{
  "n_experts": 16,
  "d_expert": 128,
  "d_shared_expert": 0,
  "moe_layers": [1, 2, 3, 4, 5, 6, 7, 8, 9, 10, 11],
  "routed_scale": 4.0,
  "lr_router": 0.000743,
  "norm": "rmsnorm",
  "norm_eps": 1e-05,
  "train_tokens": 271000000,
  "steps": 3619
}
Below are experts of layer 7 (counted from 0) of a mixture-of-experts language model. Rows are named router (the router's row for the expert), down (a neuron's output weights, with its number) and show model dimensions 168-223. Each number is 128 + 32 x the weight over its row's rms, rounded and kept within 0 to 255. Numbers have three digits each.
Before each expert's rows: "raises" lists some tokens whose logits its average output raises strongly, later layers aside. This comes from a sample of Wikipedia text that the model never trained on.

# expert 3
raises: " ", ",", " F", "'"
router:103076094149063116132125106118201106155136124124183077088149101116135177166098132130143174160107109100091080130076139093111123159091144172131129166153190131116139152119
down0:119155183092177072155197121200188112146111129107158133141122203170145169131086117108141079163106114151105108119121137150138164156111194085141138128176142203111118094099
down1:192140080156137148085111142104123094106132128195100134078131192125120101172122097168076139142106118128119135111091124098123117144114145166172114171102130144101114107212
down2:100107156165138128096165144163076145132126101159133147220138132110119140092121144136130132099177092111118113117128097098067120150081166081110150131129102157107089162143
down3:102156132163081168102112156149083166121084088131120112118137158092072135125141135120174157093140093114128097115117164094112085156164106158173115140102169157135152169138
down4:135099068115116153134169137104135145115136169077083147094161088065150125066106100154086153098168135086157100180049160145145116128116118087103129209128120084100162171126
down5:180148144128130158180099130154118126156154141104101159086119121134161141120189121131068140090182126152145140177126119119101088106194091108084116144140146068118094100142
down6:106197120161127123084146179090103103147118194104120047067092101143142144194120187150166097111125127126155134169135160159114135156140188144150143100144112125128121091147
down7:145195080156163145100145165098061164116115055103081122096076144129165092124145104153190114119137171074117100145183093114104146132122148107111186061144117171164142123110
down8:144165141116108142150198103139092131120134132101146108068063091088114161122097105155109122129124188169170130133180098177165143127081106097136116109094124155081120098105
down9:104091099107174156107130081127186096104117147147173124138157081143158160154139128098121163128054130189093135124120128176208131149098130129120105100107098131196103123155
down10:115176116077161097101118133198174175133071120143102128140154125101140125110078057103088131170089099097138148096151208079127154148090108121136079142094109138128232099161
down11:140114155129104079132117128122152145139087111155147152106146137155135063178178090096120178187107154119130144127158182105171108171150151070144190082106134169098144157118
down12:109145088099105142164117161134095090128140082112128134114126155184166133187102163147116080127160135099092148165108141123160127133132125077154106156112148188151118089138
down13:113114149126114131170149162139066106103160128191160130168114127152121122132139078145150134120136123149153157191129156129157111114122099124177122142122112170149121081098
down14:118120093123179175111103081145141087080127114186114149149094106184169182155201168114125101108118122132098134107103120148177121138125147130143165097111083102149119086100
down15:124136105109151090135168140083112138105106139068127159065080096130121113143159092156121174064096124126141085128158154122197124130132155126151138165174113100120102108136
down16:119169110097095134183242171146089129094127112099127167154115112177121090116192136119143144120091162130131107168128117149137153100148121150152124098107073043148129132139
down17:146069139088118163033117095142121146128152073146095123146130091122131137133086163157138146147114074102176101168148086130149149148196139096094174123213144173125058074148
down18:164150121114147111130103084157085145154032072146187117156133156207195173147128172147167145097119093143132109113148117066159153133085170088098121171126141115107165157111

# expert 13
raises: "er", ",", ".", "e", "s", "es"
router:108125084159104148092126140140103095177172126119172135145123157132181131153128141160144111102117153123158109067118127165119169133117168144150141100106180111125079075116
down0:132149180083158151095165134141134156067115108129122104114200149106121154121108145149113099114183106176091142100098156088139130143075092140143145162164156154138144147114
down1:145204106089137144121163110065086115149118097164167132138134205111093091157095111072073144133150152156112091152151158111106131112133103139130116098143136126104094157169
down2:141103121202117087118154162155179113121132160129135111173165129159193132069117201149092080151180084153115094123139106096148112132102168135168158152173114119157100181100
down3:128103095156117160103070152111089144102097128110099051045162151158113130111137181069141155112108112133136126149119125127100125110166079159212050120155098165157190178108
down4:088097128136090128046074122152122186101105189140111132132118098094120118099086091125194113073186125104089110134052152148113073148103144125104140176112155098072142151142
down5:118025129085158152172219161163111061148097135078092075159150127093154183088121164105156132142172113153129131137117149117137137120104154102137117162197065057100076121164
down6:083099164142135127168129198102135098125076129156121086121137101175149120108099100145150105120131099065147148162131140154140124118086074158117114147123106105182162081142
down7:136146120104108121080122211145083142188136166154164098125079185087137129177124172191113117115170160165160095212111111163072176065159173098109136102185130124146112116159
down8:139145165113139102116170154114154149175107097154132085143171110044076140138104170116095088107143162124098136082139118107130163142129111117117140070076111084175102103108
down9:149188134110135174091138129138123164170164158165128126160181089128148150148122095157146086142137172127184112120134133177154108126114099133119114173124121152165131120187
down10:133099114125123082118173101119137117088119042142131099067157108119145086100115185103123131120099105161139192099123079123122136080068163127131113098150155214173146134134
down11:146189163177120123128098152133197098167119088170154136164091133129163117141159082138098219184126128145147099144178138099144081136172133139157053110119102140080126159141
down12:154111102150119096131138144182100106068060153121080155094175168139150130126081117110117119101149128107147150125085081137117133190113061144084116138171122152151135121169
down13:102141124075160115112127138167087114177129155124114166115133138163084158116121115182125161169147154125162099145139136084130103166130087055097046137120050121107118104154
down14:090156181079204143168130088158150123071112190093109119134089108131114123090172108115117162114191118076147120111127117201108093120115086107154124107159100070163141150076
down15:112150161143150100097143155100176115153106129081143122092129091161157116132106138156065151103121130147108099091135113139109188111176094046182142112162084065088130138138
down16:124159125072113137142223140174117140133099119123108096115062124112164144131123119124122162161105166119152120132102130168119152095122108123148168082145138070130143143147
down17:153135157103199103052144097145179152127178117144169131156131173135074113118149164098122152106155179155113106136106167095115160096157125131177092126143220102132165137181
down18:153104133118115100127125086096101122126066135163149152125161167117184175147133115186053143100147108121197088141098153112129152093123114129137128177152134115121177112128

# expert 5
raises: " ", "s", "-", ","
router:163112123129115094098165112133085127182084202160175093153149139076062089095161125119133066166200255097109119097170108106112120087114118130100042147129126107129113149103
down0:134140184121145098111120151142147128133105130122131098113164096119140144109097163111150127199105068227058152114118105097160124151086166141131113067127151117091081196125
down1:145146091132142171129148152174082158136114132145099066116093195122130100154196090107085176130170107120126101073114121106087112140140116166106102101093129118092121133123
down2:154106176126116137126150106172121152077140106141072160177195062096156193123125180109193108122113117174094201116121173143128140140068108144108122098123103155134115114163
down3:081110146161068179142114194113195164173161158151161174121093144135061145113081149122061074181162089117138132111098102120138132133196131158145128143134103160165125111156
down4:077122109161128122150100127071128132110129157094109165087108104119111172085139171113150172093105122070094073114060147126121123108127135129133144142148152114081113126116
down5:135092129144131087135100180152168115152149100119087120104108114153157137091109177122157183092163105118173144160175127081146150149150103147121094125123160102153086113154
down6:119118101084128045158117130124145148068055098104139158090136128158139115163051173120111104075139080130136122109180140126159114166105028082148152130129069135101115124204
down7:084136118098184118134132153067127114157108092142072105065034198074114100192151132127131100088144087169160119152117128112088132154169129114135125074155185138111162080128
down8:117106111120109076164127189090083147071104071092124108092180107081149133129103156084090116131142038111108097104153102153167133102129109097085077094119148157149150081154
down9:157120135097163185084087151205157108136197124168146150126187076117071091119110131109071125171094122117135140077103089095135079206072163089169122115106128180125100145128
down10:203107120091122118098176126180083079201089058111120124115077130162109162123103151101122142154087145120126180150147110104103067098109109085133133075113130182143221096117
down11:131105128170131092119134136113098154180091093123158143124085190086137036069149098118171120108156115102159140111138120103121098212103176157191192133095135108119087147181
down12:174136100119135107135130132148150078139141121062065139162147154146106081101135133150126127170120104157150193127146061123114072128163149160138136137099146122142177125157
down13:108120084159158128100148153116094136111129084164155098188224127140155136115106111182144110099145105106157139152130095128169101168139087122046133131135076179136095073067
down14:102121096067177136127172149121116122176116135087101145127107069116082077101113129206155157094122130087080165142121137165114160104108087059114110159152121133122097138140
down15:139124159166171080096141165143095140168125125157106091135109078095105125104153120165036165100121126074135096131147040127142126112112117109127131162098149174101112176168
down16:087058152165081137139206145132082090116141095136118112127126162154164108111151145130160161125129206099128176174134139193123102058142119058167175133091153044149154101116
down17:150118123133112128133093087137167135125112092255148140105146141114165155099159120129140176088108155166121120132110143024126115130092177116179152036177173135177076111078
down18:144144094143152158095057102111147114154176123170178178197131148131193203158094099195159204124128133173140131167118144071099174088154136140127173163179149077131168122078

# expert 7
raises: "s", " ", "-", ".", ",", " |"
router:061140121137121142142170160044160129116154130068111171102176065162152135201111130118129161145114139135132163184142101121138139143127084150110091137136124125108139126120
down0:144085186103145165104177131132139091061144018084106156113192149127151160152103170095137143161141129117128101152114096113147125110131113138124106151167104146140141174125
down1:149139138144143150061153160072111113143127106185147109133105146080111117183175118119070087144107112122120128115100143141143114147146113112111126079104099107160111114152
down2:123182082129088122152155164158126137095177188111153089137184127117130147138105178167154118153119113163129131102160148147115122130070110143152035123117144135081110197150
down3:198145077202085129064093122103089117159108119122128030130095149097097115126104169140081136144117096133164136094140149080109146141192076086163136080096122108119155158181
down4:106155108142100125165141071129210109135162208083136123141156096089169109079188146122121142077140130098085056116087133111104138086105160101140090138117110148174111105121
down5:151094142118117109156131127126121098166169149069122137141156134134123134142160119172125161155129074105091110140150108170116098124145114131115117145115143159133086118122
down6:083136155146109133130080136139136173122078121125107106152155106125119132117148166095097085123155086047110157111099167169186114079107118159107206158157158091158149099134
down7:113171115127170127138134185105167100157112092107159095046103156113113102150150159097142138126174188104194128129135122102082069129180190144138138145131148138136112127182
down8:162148199137076076127133152154114068128117098105114107148115067102091097098098111121131119130147138143123110109160150122128087101165141115067096086034131134167129115142
down9:106142103159131194109136085164118172149120105126153187112163065131107113140131124099094144095085145125142196105153062141166106140099145083110154105113168149093132132130
down10:141108128085157135106122141151078146190099078059116133087166036157125183125101145147111163177094143123120155128149080102074109125118103153174126152099105150159169108144
down11:110179093150101119164152155133082095117128043076125147077106054097203101174117159108185099171153086103125142112115164077103111137113118121139103100062162142141114136137
down12:178140093125105138166131148166114050129088144160133055143087175059122081095129074138121120120133137129137128090102149139136128115146172137165140127111121116121113114125
down13:084112099079099088148126145071103126144115117178121152165153189133111133092142150132126103086181155132107148117166136084085100151188116106095104196151150173135168119063
down14:182165077073125160130189110180108145148135137104137109153076105118183167095099168158119143152152105132114140127075153153126116162155159133103182119152119130156068137108
down15:109142132088131077117114207130146128156126152043140120131138156098181158148120157133128124067059200119114118134154158101116112099164147119111136129060091110119136176095
down16:149114150134143071168194147101126099126132103144141130162141128127185113110120086119076170150127146132130149127115110130109110123120141103142138102105115078153139095141
down17:138140171108116094112158115053129148134113117133123147114102141097155117094164189202157125095102139111154161132212122124137183083140137122158132110171134143146147206147
down18:108070145060199077122124183126113088169092162164159167158080099157178153132144133096170109179093056096070134107099096129147147140122150115116164150119134154151161147112

# expert 10
raises: ".", "s", "1", "ed", "2", ","
router:151141127081122170142114094142167140093102125135122141141152150132163177130132109119120135086111100200129106194175087127143119179139132136165204111094143109112124160172
down0:195162148094203143074124135114082111150130126098173118128116124121206178109137126123069172122174135134139101158164117165112099157078120110138120130142133137121139175143
down1:166088137167144125087147114115138092151144154113169169181105124137152086157173159108099138163090116113147134121114126184142127139124115132107120070096147068132129057161
down2:195175125129046166178135128159123097117115181137129126135187076136125138060125195081219129125147105147048159098057128177094116140110102175122129155157103153172174163053
down3:150117120160087125116107188140177095163124094125097176127124172124044150137070139118140113193135097088115136081135152091187127112168090089088115109121087156143117112133
down4:163151105095115111114050086138136176144114165122129142154094129148135123103138140195152215065127097147124177085074119110158126167152132088137160147159166084105073100094
down5:173111101158139090109139165138064103152159100113141164120125132091148166176193123105067163080198103126161178137152094172130128143180141112112117164148104142146124101144
down6:110122088109114124084096118081092141041112160113064093135157103094156145137111163149156108124132139079143135102117162120050115131108129133178148153073121182125167086134
down7:110145098078108109113111140124133110160156118165095118077074162127146169106150155106106123135089112193115137145172108174157120119107146133090181120176140162111096139122
down8:138112120137173148128118180120053144054103044170100142138154146114125184091060095129133134129149098087152101135156105072118131103156108116152068053145112087083179104113
down9:094116140135090138144108083152131098129169158149172133141125101083083187112080128124159123088117118146170175155111100124104077152135144093092089137175144120079127149173
down10:155135127049128091136184155143150143122116083129158125067147126125089082135092145158053148154036125103163149103101085130075122098107095144155082158125174240128174120155
down11:165153159150107128118143100045130182099125080119091131100181128064113093127062127082090103165081138126181132133107141075170092120107144161134152143084162111074190178181
down12:082028096135131112142150155149118093163118123093136089155156192097175111053124081146147085111128107160096128101132111154186164125143088113138080077114118156123125081136
down13:165132142144161076145087154113182112165116109143188159103215128190144130041083132173139114154174124114121084128182099131092149167080096120122114182107088110149135097120
down14:064165159088149151072157131160157098147135167124175129103118131122125138099155068163116082107104070130104114111102151086083112093109153165119162145169110131187127124088
down15:072100091141114169150119184174118085154099139088135101042141087177138097103110142145113162083078164154150058093084104106151192117116154104134139143142179151096121171131
down16:098155166126119112151219117193170093109180143142145143131111066134132090097157169075137141109115177118158169106136142227177179079133141105168105049131074088130109121147
down17:181159126106125120114066120159169101163117136164079146139124109137180114165180130127067115159137121162113058126125153125103084103143095129113123105176180150184054155129
down18:088121150098174181125105135156105114114115134141165162107100117187176155143144182170188163122141092158172083162152084092116165164128196164079140198127157108086151156098

# expert 0
raises: "=", "-", ","
router:089131148138058147129053121132170091139141126157162137142177170110067136161086136110113128136146093092193101122128157178170092182156113202141142115107154117186105119134
down0:171153146114188184072170153170170076123116085132133179166168145086105131119096165104160106153129109138105159114126143164191160146112108149120106140153107179120170142154
down1:112174126077142099151164093096148148079143147180086102109143176137108127139122191099028171069082125090155117140151136136099136148108066111162147131152117145090109137218
down2:185200154160182110116121159139111115124136125172115114127132135147197190148105203155142139082168107141136143082139135121015120129121072100108149143132088115120112128151
down3:127117100204115182106125112074076150168093152108090081082107117101103154103086136140130158158118079134143109169133131087143109113112199134152156122081121090121122121198
down4:125125106117150165164135095136160130137151163107156170115131101084154137030105109176084211144152179117124055076098175118161110154144104147061075131153114087100171101139
down5:131088112149159072102142093167067098217147100121110163156135152147171093109188118111127091119116113158067152164127098138118111141149185156058142098138085155155159139117
down6:063148107137126090141103153120162149095110202183089180122156122194145166144125158092144138112137115089131147122143141133187088134112160127129122134109154154091138142145
down7:129166106149117134130151068120137106148141128166144108050040130116060122134208135135157142148154123142153119161158159087122133104095129132053137120154158135139105141129
down8:128077140218130124121068146135158097083188130171165172102142125107147130119112155141115116164163106073152110127126111134143122165100096098154133122165126165119159118107
down9:104198074065118130128153093154168104120164089167139105175175108143102148156116119121151123165098130169150194125170123099117086066127123167077093083163142149181114124095
down10:128158147080097066128200131113121143097167129133109162133123123138151137138126048144084112135108149128116191107079160109061130143148156115169106125143138117096185070159
down11:080155106165091114101084151084193146122078133058134103090123145162148120143135150180114164187104074121163125092142130094157086129141142123155093146092123202148142130154
down12:156062164143134095156171149089095069104119152117174174139205122181150113128122088138142151122106058125114167111120096156122138101111091168128133098134144095125144128110
down13:097116160086146102171109193138098107122100096106167106160161128141111099150095156109106082127108127141157096140115148150142070127105120118114149172050129177080134121121
down14:147173110146175164131187149108125079103161099041116171123051136164152148101190112127189084127131093125100174092102183134107102182037112151132148139081125098189116093079
down15:107124120157150095121103142161146098154075202073126153102100172164150092121136106190134165089125115124096082172158141133143124115145126078104107122126127123091164157175
down16:105116208116149137166208165122096122120145087089117142108081143199117118063135151135169223149137148152104075083129175142122084085124131068159151120124117082114114129135
down17:166150133193152110110112096121109163146129102168119124109181156115124159179182103063086154138137121098153130118137123097147154139134154177154140158190131120088070148140
down18:112144105070153151152127155134096104106112140130104128151125059158200172133132193141177149171126085133140170126182084139146166102156134119147100147125113073157136158118

# expert 1
raises: "s", "er", "ed", " ", "t", "i"
router:170104157146173140121133150126116143094140127177063147160111116056117147007130125167120090153125134135114175114143096160121156108156098104123114142111071133069163125141
down0:183106154084187153167120162172150132096102033087097142134144156139096087093103180077131122150151094159126100130094096138118181151138102180169137085158122133106158150111
down1:162111099158191133120195140117142136122077117187146165197113154143123107150140106147061175193133141103110138089132139125136129131061154143111203081155093122115105179102
down2:152072139135125084082152129187140143071143129112136099122220115140133143152118170159152083107167084183115128145103153102118108122054152087161068165064114169193100150086
down3:106124074150099161115103141091150109151130135173164126122085117136063107129108171083100063177104096065131145111150154074114167132178144162124096101133144127103159154142
down4:069098066129091144084090094126132125120128158117131084131130126102175155070152168179146198141111158100109068107098104152132148091092128072124099130170138097121120117069
down5:169131158071131156110060120211125085184174096090093146151176156131168171136181140124122127077109130217151141077122100098186125133146098107136113175168154120131077129104
down6:045166095116127075105091167189110130113110054127090094114146106175163137169126118122168122117151116084148106143134148135132136150090121115104175111137124113172120139115
down7:077146133101090141098084147111179114134117134139157097085054133086132091114138126113156147187199187150212120161131129129090129135167172095134160108125214141113179134097
down8:153118151097144129145150080135120155127104104124102131056095164074169148107120073146106110191190108207163112118105134104182102123107137120081108095125070129108138128109
down9:106079104086109199083101131142116146102035098117135134108210081086148126158127104114128121168112062151102118108122084135097099179106158089137126144159086113118093154138
down10:113130122085090056116146130144175161116102081089076124110119169086103133129116130141069133151111163164109184094159107130167112128114093104131121109108103232132210107178
down11:157117127146132068164099112099120129122086081081115110150097187121113134169146151146112226164119126156114191050138087087146105157159119155166111108109124119052129056130
down12:171064086164122093148098166065146113076093105135090115153123129136131113158075104073161146135118111130109176081139128179122123128138128127109117138115137124155160128124
down13:079076092137119091151153112099104107110156099117133069149184182142128166084111133141171167075161111124123101099150132117139071069129127137101104168092097106130134087065
down14:095152105142162151155165132167151155168086135148104072110060142104102143118140144178105130118222133114078145181103094168088071179169137160080139116139096164160113168110
down15:123112161136105113153079180155130029162055167127106071114156152101115128099124112163095165108121166101141105099122114127173125123148150115117132176089124184126108156088
down16:123114164086116107112192126133060056169137092154125181107073154178128165086114106129178157117160137098148152128116130180114120081153142053139123076157085085163132090103
down17:167089121125123117158098137121089140136163086100192092096184116122112110152109176116115168138129112104139128122109150158203137134147152036131113113166152176141074111148
down18:129127105119140141128131097100082101124097144127104112119120131130111161136117152155142158135122077107205173081165143088121186078115120139107170162155065086058175183125

# expert 4
raises: " |", " ", ","
router:143161110098049111148169143127139169137156163135130117134124124169178159135096103106122161111136125107131120095162144150108116142116168110196151141101114100136078130157
down0:107167176124140143113152166139100075055169104155077125115102100090093177086138159127136092100115151151096165131107141085170170127121182156119079121110121075076188126138
down1:211137098095150062124132144123117088091163143182159131098199100089177124157155151084160123122138102051110130145144135103106145092130157152160168100102163136101154123180
down2:148178107119142120108153129156130133124119159181146113179138067094146147149054198173085148134147124143107108146147088116103155135095092127097077151164125166176108138111
down3:105109128156105128152092181099151147163071119135102103148134094070105096141147109119150141125116102124083050102132140113152119114209155137163121139155136172097165136153
down4:107099085157120193139133114123206179111096148103105115083177101080150137065130118127099139149149119128090127153052146092122165079107080129059087183121154115174109133160
down5:218105110086096142135091091150127109153192139086109128157109117107117126081125121105074165070174097113155134158182121116115078108114140118188117088122089112168129122132
down6:055153122141095109096137110133136127125130111091126142133148114103120177118137181135152114092123080105136157158118123109145163193153173168163163156162072116161154163192
down7:123128189126107112102133150151153108135141154163080080152099171150157091165163127146133093151133178122125113201142161115037145110123121169078115130185128158133126079155
down8:114084155120112140061152110130160127126153079117087149135141142064139094147138134147131100171164121182142145128130120131138113146121136112081090088126095139110138071139
down9:124121128054115141071080108142170135167170146148169122220153154064115148155098111167090091113097144067137143154141073148167067123180179120097119110178128133139093114146
down10:162092120110143113156104157100167080129073092111082144097157107168060148139135130160132134133093108099121211168124096139145147104084158206147169147093133108073114028179
down11:134163126142108101111128089153128147152125114133167099126095122136075152120103151132071119161170180111178108181137111067132104145124118139174185090099167112108121165140
down12:144107093083112133104153106117140158108148141121138152135127171152104109150085093116133082173174132150142107122118125130146136137111121182158106168113086152129130020161
down13:120122106107126082131125169157099133130107163146141197108160094111083146106172128205117117095116099147085139198140162126151099105179046144088116125105166148148093132128
down14:151132168120115158158145147140139070149119128136123075127078111156169164118116070134103064109213102067114158099073059138103099176128097104098131161099130133137156138081
down15:098148149155186111113141162100171104142100137171113097050115101152180118074162120175121110150132126094110116129145114110178208186083146129129059112128091159154048118135
down16:171108164138133170103206118123081094127152199139087161152167181076150138129187061137160169129080103123080105181102122170119130090163166120170171116157114158172154152142
down17:139148110061151123100124090160089120103126113164196115106121164125162086144127159176112196118147102190131115142077078111161124097157127087124103169145194171123082123122
down18:108106124103109102124137129089091101129153177170099167154132144140196111177167175153165157141139093171140129151149101101136161086131095095105163154110102114110182156120

# expert 6
raises: "s", " ", ",", "-", " (", " of"
router:130157127082165100166126114152167172104099153168076103079144096197172044083096144115137120128116117128171126086151129124189128117070205132123045126077109084135155136138
down0:146105172082174132145124114117117145098161063174137123154149139102114121101144077063214126143097092160080140103105122131145135125153136103098109112119134130084098192085
down1:136178066130118136118143141119111180079177112096121150131148174136146112147185106131095144173120118153146155140081088144137128168159104164171146110108104131158086123164
down2:152116104133146123094177131135083092095117129193140107164152152102123176095153132170181085079146122152125136106114127159121067129132110080136075176148121080118111102182
down3:099075096146142105116080126097158154185134107151148109103101168123138102114104137141099140141156086110141115092139127087098124116159101134079122109084129140105126172155
down4:094111148157053105110160123083094202145102211115123157125130100101102138092112125155150127162121131093104065138172109118105110143141111110186128128141198166201136110128
down5:178095160114134132149126150151171076157191093134106121122111122188120159075175133147146146080112125131147208114085111133065193119156153133137102130143117124150143139199
down6:095166101137102118131162097079115133159092130085114098099134061136146156148118143114160093053136093067139143191114114167155148178122141121157174156119071126138162136165
down7:106189121136145174123180162159112160168081125084095130125071168189145100086116116176147111059144092124142092180149115100082132118151165172172142116131139158134087078162
down8:149134170125077119123135159053110089132079137170125131118134085166133143135132143095116163120186109123065051092114116182108149143081102176075127164170095121183133061156
down9:167142117144115135050129073123120116085099103091122149139151133107082185176178150108132146049119095124098157092130123154151081105130162119122111134155126203167067116164
down10:138128078111146098147129054210143112165151137169141103152127117133078120085094053133128156127082125163116156145125112113089129123139120153160086123118111055163189071111
down11:165115156178118084122112108137109083153103126117182122157149136093130102176132157129116100140070137079133056126144153105130095145116146129120127233155095134154164168132
down12:179096165087114133163203125123136103111109084162159140140158139084122084081127111107107151154083141133185125157123103145164149168071151171133122194117123153166176129078
down13:126135173159125113144148115069081137106142143133137119136196137169093178077113157161128154136126181145127178142163168141131095100085106111141158140145142144167080186087
down14:094203146152104114192162114149170106146144141107145138159129093105152145084127112133138089077143111164132151111114135162083109213156130081163111108079169164142208145104
down15:141114158184121103132142186167082130062137080121132114084125127200097122111081087184118207117152133106147107086095144082193050136148080086167186111143154153127171153171
down16:131066122089131146171176183084061103104145100111091123113110166123148134139128118147103185106108132115177175105127139186160149110184173077153173145131100101129126101148
down17:158000164112133078103129178165089150159111110159133094115128160115118118139142194103122174080153103135162126133165133103089109157167092130076157167113186082141068091146
down18:133105145077138101141114083122138061190137148163120134180154172135205123121144099148131164159129051136149098157097066155110138087116099146118142129185095139117144153149

# expert 11
raises: " ", ",", "-", ":", " |", "."
router:145145093165168104126161150136123135146141156135093129132161143139096122186112153199131170099098104113140095138073134086122155179190140092149108158137117147123024101098
down0:139162134139152137159192164183171137116160057131045157109165158113111150130105180118183155086127123171088143126106127107157126133107160109173064148178123152115136194125
down1:195161140082129135106185184078124183120124153168088099130139170133166110184144053133099167165109089146121080147173147114112097172118110171105125131154109098105124094138
down2:173085168114121108104125139136115099087137131118123097161153062114102139109068143152146126088151053137144150163133132148116067070131114108143149085128123176171102132116
down3:138123116111111158101095124109154141142098156208128103124080175123082091136067150154207102140183121114108072145138124102108176074108124149120101157101115125110129184123
down4:120129152117161155048140057132163146150133136099121087133109134125128168085168137076102174090099114100095098100096126162129141102099115111104100121161066124140133136153
down5:129152109114160134178093134175132090118171089131156108155143165139181118109141174128140132128145147074162182172131034075127127140195143130050134131174114144137096087094
down6:157125066103124109156126125079160154078102109125099090081125129056188136136151122135174145163134125084175088148136135153111120069136185086113191167121110199156207094128
down7:154082173160115136089156130156190118159144119152135124136103127146176153137147132104166142113143154125161131176111131088102136147102153104118138091156101161066122091149
down8:123146131137146082098131127104174157160121151165151186141139101142095181107117127143108076129193149130134132092149143138110160092084090127107107125139123154112092117112
down9:106127178116122158127150113154173138182168086168123178112233082124120161134129097123141151174142122123140120091148088165111090080152143159087130134138127107181170162163
down10:089107104087135046176153142191121168156157138053127117122190085115121111079123080127123140148104123070072130129170104102099109139096107117161116093139134144164166105086
down11:194117107138072107097115142061175157153123132110114191150120170124184109122102187182124117137101145120140116142111145104137096208093181103174124074104082165136191089156
down12:132121139114150108136128142117125062113134166081117110167135129163142104135083126172152079122173127099119143077116155172161089139101149166154097156129153084163137096099
down13:057110123105092164144189131073129116105088065137140113166222159081116125110099136199102107104165116081102116162094103127130087089169161078110125161134154180123159167085
down14:120148130072169148110159125125149145077138129101122168142056096136115180121162113186122081113155161138121135167107136158157134090105148085103160184100176075116115075134
down15:122073152098204102128115199136125144105114165146182108079125118172153098095109137124114188083129138174106104103134123169173161105130117154150134139135139167141084155171
down16:148138154109164139174212096117052115102133104113128138123110103172127135116157107116170165112152170076128114130105116117157134080110100111141162111107077057116151098143
down17:131157150111198099102125153176196041122159132147116132153148137089190126134119102164133159090173148128123124125146132099108152129087159151123112156145115176137068132183
down18:108143099140137199128156181144082122116091144140153125126136112155206137093145142184235189133134076116148179128142123093089187112159149094072131107101133111108134104147

# expert 15
raises: "1", "2", ",", " ", "0"
router:077096135124107103073029104142094197195104110084200134109145167126141062120147129109127104109156187109149123128142160169132143106119115140076147102156172165095144079159
down0:119135179111172133110172166146136134110101076178157100127113091095111158093083103140186146150125078161063119105106137140112128076090130114113149115129143168181131130116
down1:186138122106130185107159096114092135115111107184110132025155143129141084150111113163092181140140132053167103098123146068115108204141117159125146064121179145050108093174
down2:196177134150111122065106125143143141096142137131088107116112158113199118098109157152181127147150101118096126107164136100102147108090127168122098183194113108123085141145
down3:132086086083066151147062139139138148164123075203124083095157139067100124141125123114106094151160090092127103130134120070144113132159094126152131138151137164085147210133
down4:133134125114067101099155145108163120176126159130121111059137112057170153100083129128103140133097133103088094089065170101134131092122085131129122162100163114098108146128
down5:183042137132134165147124174151098056113166119132087123101120065170143144120181147131143140143142180106127167138184133200136130133143142138117145139151095077076101091125
down6:127153144122115060147149094071139142096124063148147173162148133140116145131205151175134121131185142124158152152099118095115119094105120160173102158120182105129085192178
down7:113121102113115104146111152103170144105161098156078130066127132138126126124129115066155090157134174098125116152069138085114118079115143114141093093057147151105127127167
down8:177127135083159164103151146111146178133090115160133084090144094110114130122134141130097120158144154130174115123166095153152098139086119137107073113076193168119115123122
down9:137135181104196177136078126155159142173184121082158176132162066125097099177139118092129120061182152150111102053132118146127020150103109080118186121157147166150113142119
down10:194138144038096096127163200088160112137165126136119111115100151117084124184149213157124152198133119150172141173168099145145069088135117121144123095102096121195159137156
down11:196144200155131146079103106135156135125081088089175129126148118123164116125082145152103132125140149118162071187181068086097070145125153128153206075124097138169118161148
down12:148067123085116188158165143174113122109110123175102122129201141124142100139094132096129109135163086133149176112153128122161104160102117114125150135171136135141132143100
down13:103176159128097103157139103087185171123166075165143111130148140100132131072111157100168122126168134129140117165200100117122096052150076155111106127178090146115112138099
down14:123169124175139190059140139179152135128135144174141121136155138110142158120144086136128139118145078115152120109161099127128064097132154079140120139148073078132096076096
down15:117070086130174117135137160107100111156112158141104151082130141200076104113136137169071186057110107122126094166175121152185125127136137053160102182120173128141135129159
down16:150096134079105106194182137147121113117157085155091164120105106171125111108117145111095182141096166119171167110128123205151112108123159121178149138110098071151162171138
down17:177121129148150145079125155128142118071139050157159145146188095124172140160161146185144125137069152121137141118126146140115135083149152114174078084084141132160148113207
down18:081123123132130104095114154091129080148126178128118210181130102182166141099138128200169106139070052172137137162184086171138196152099176080126151115123125096141139090131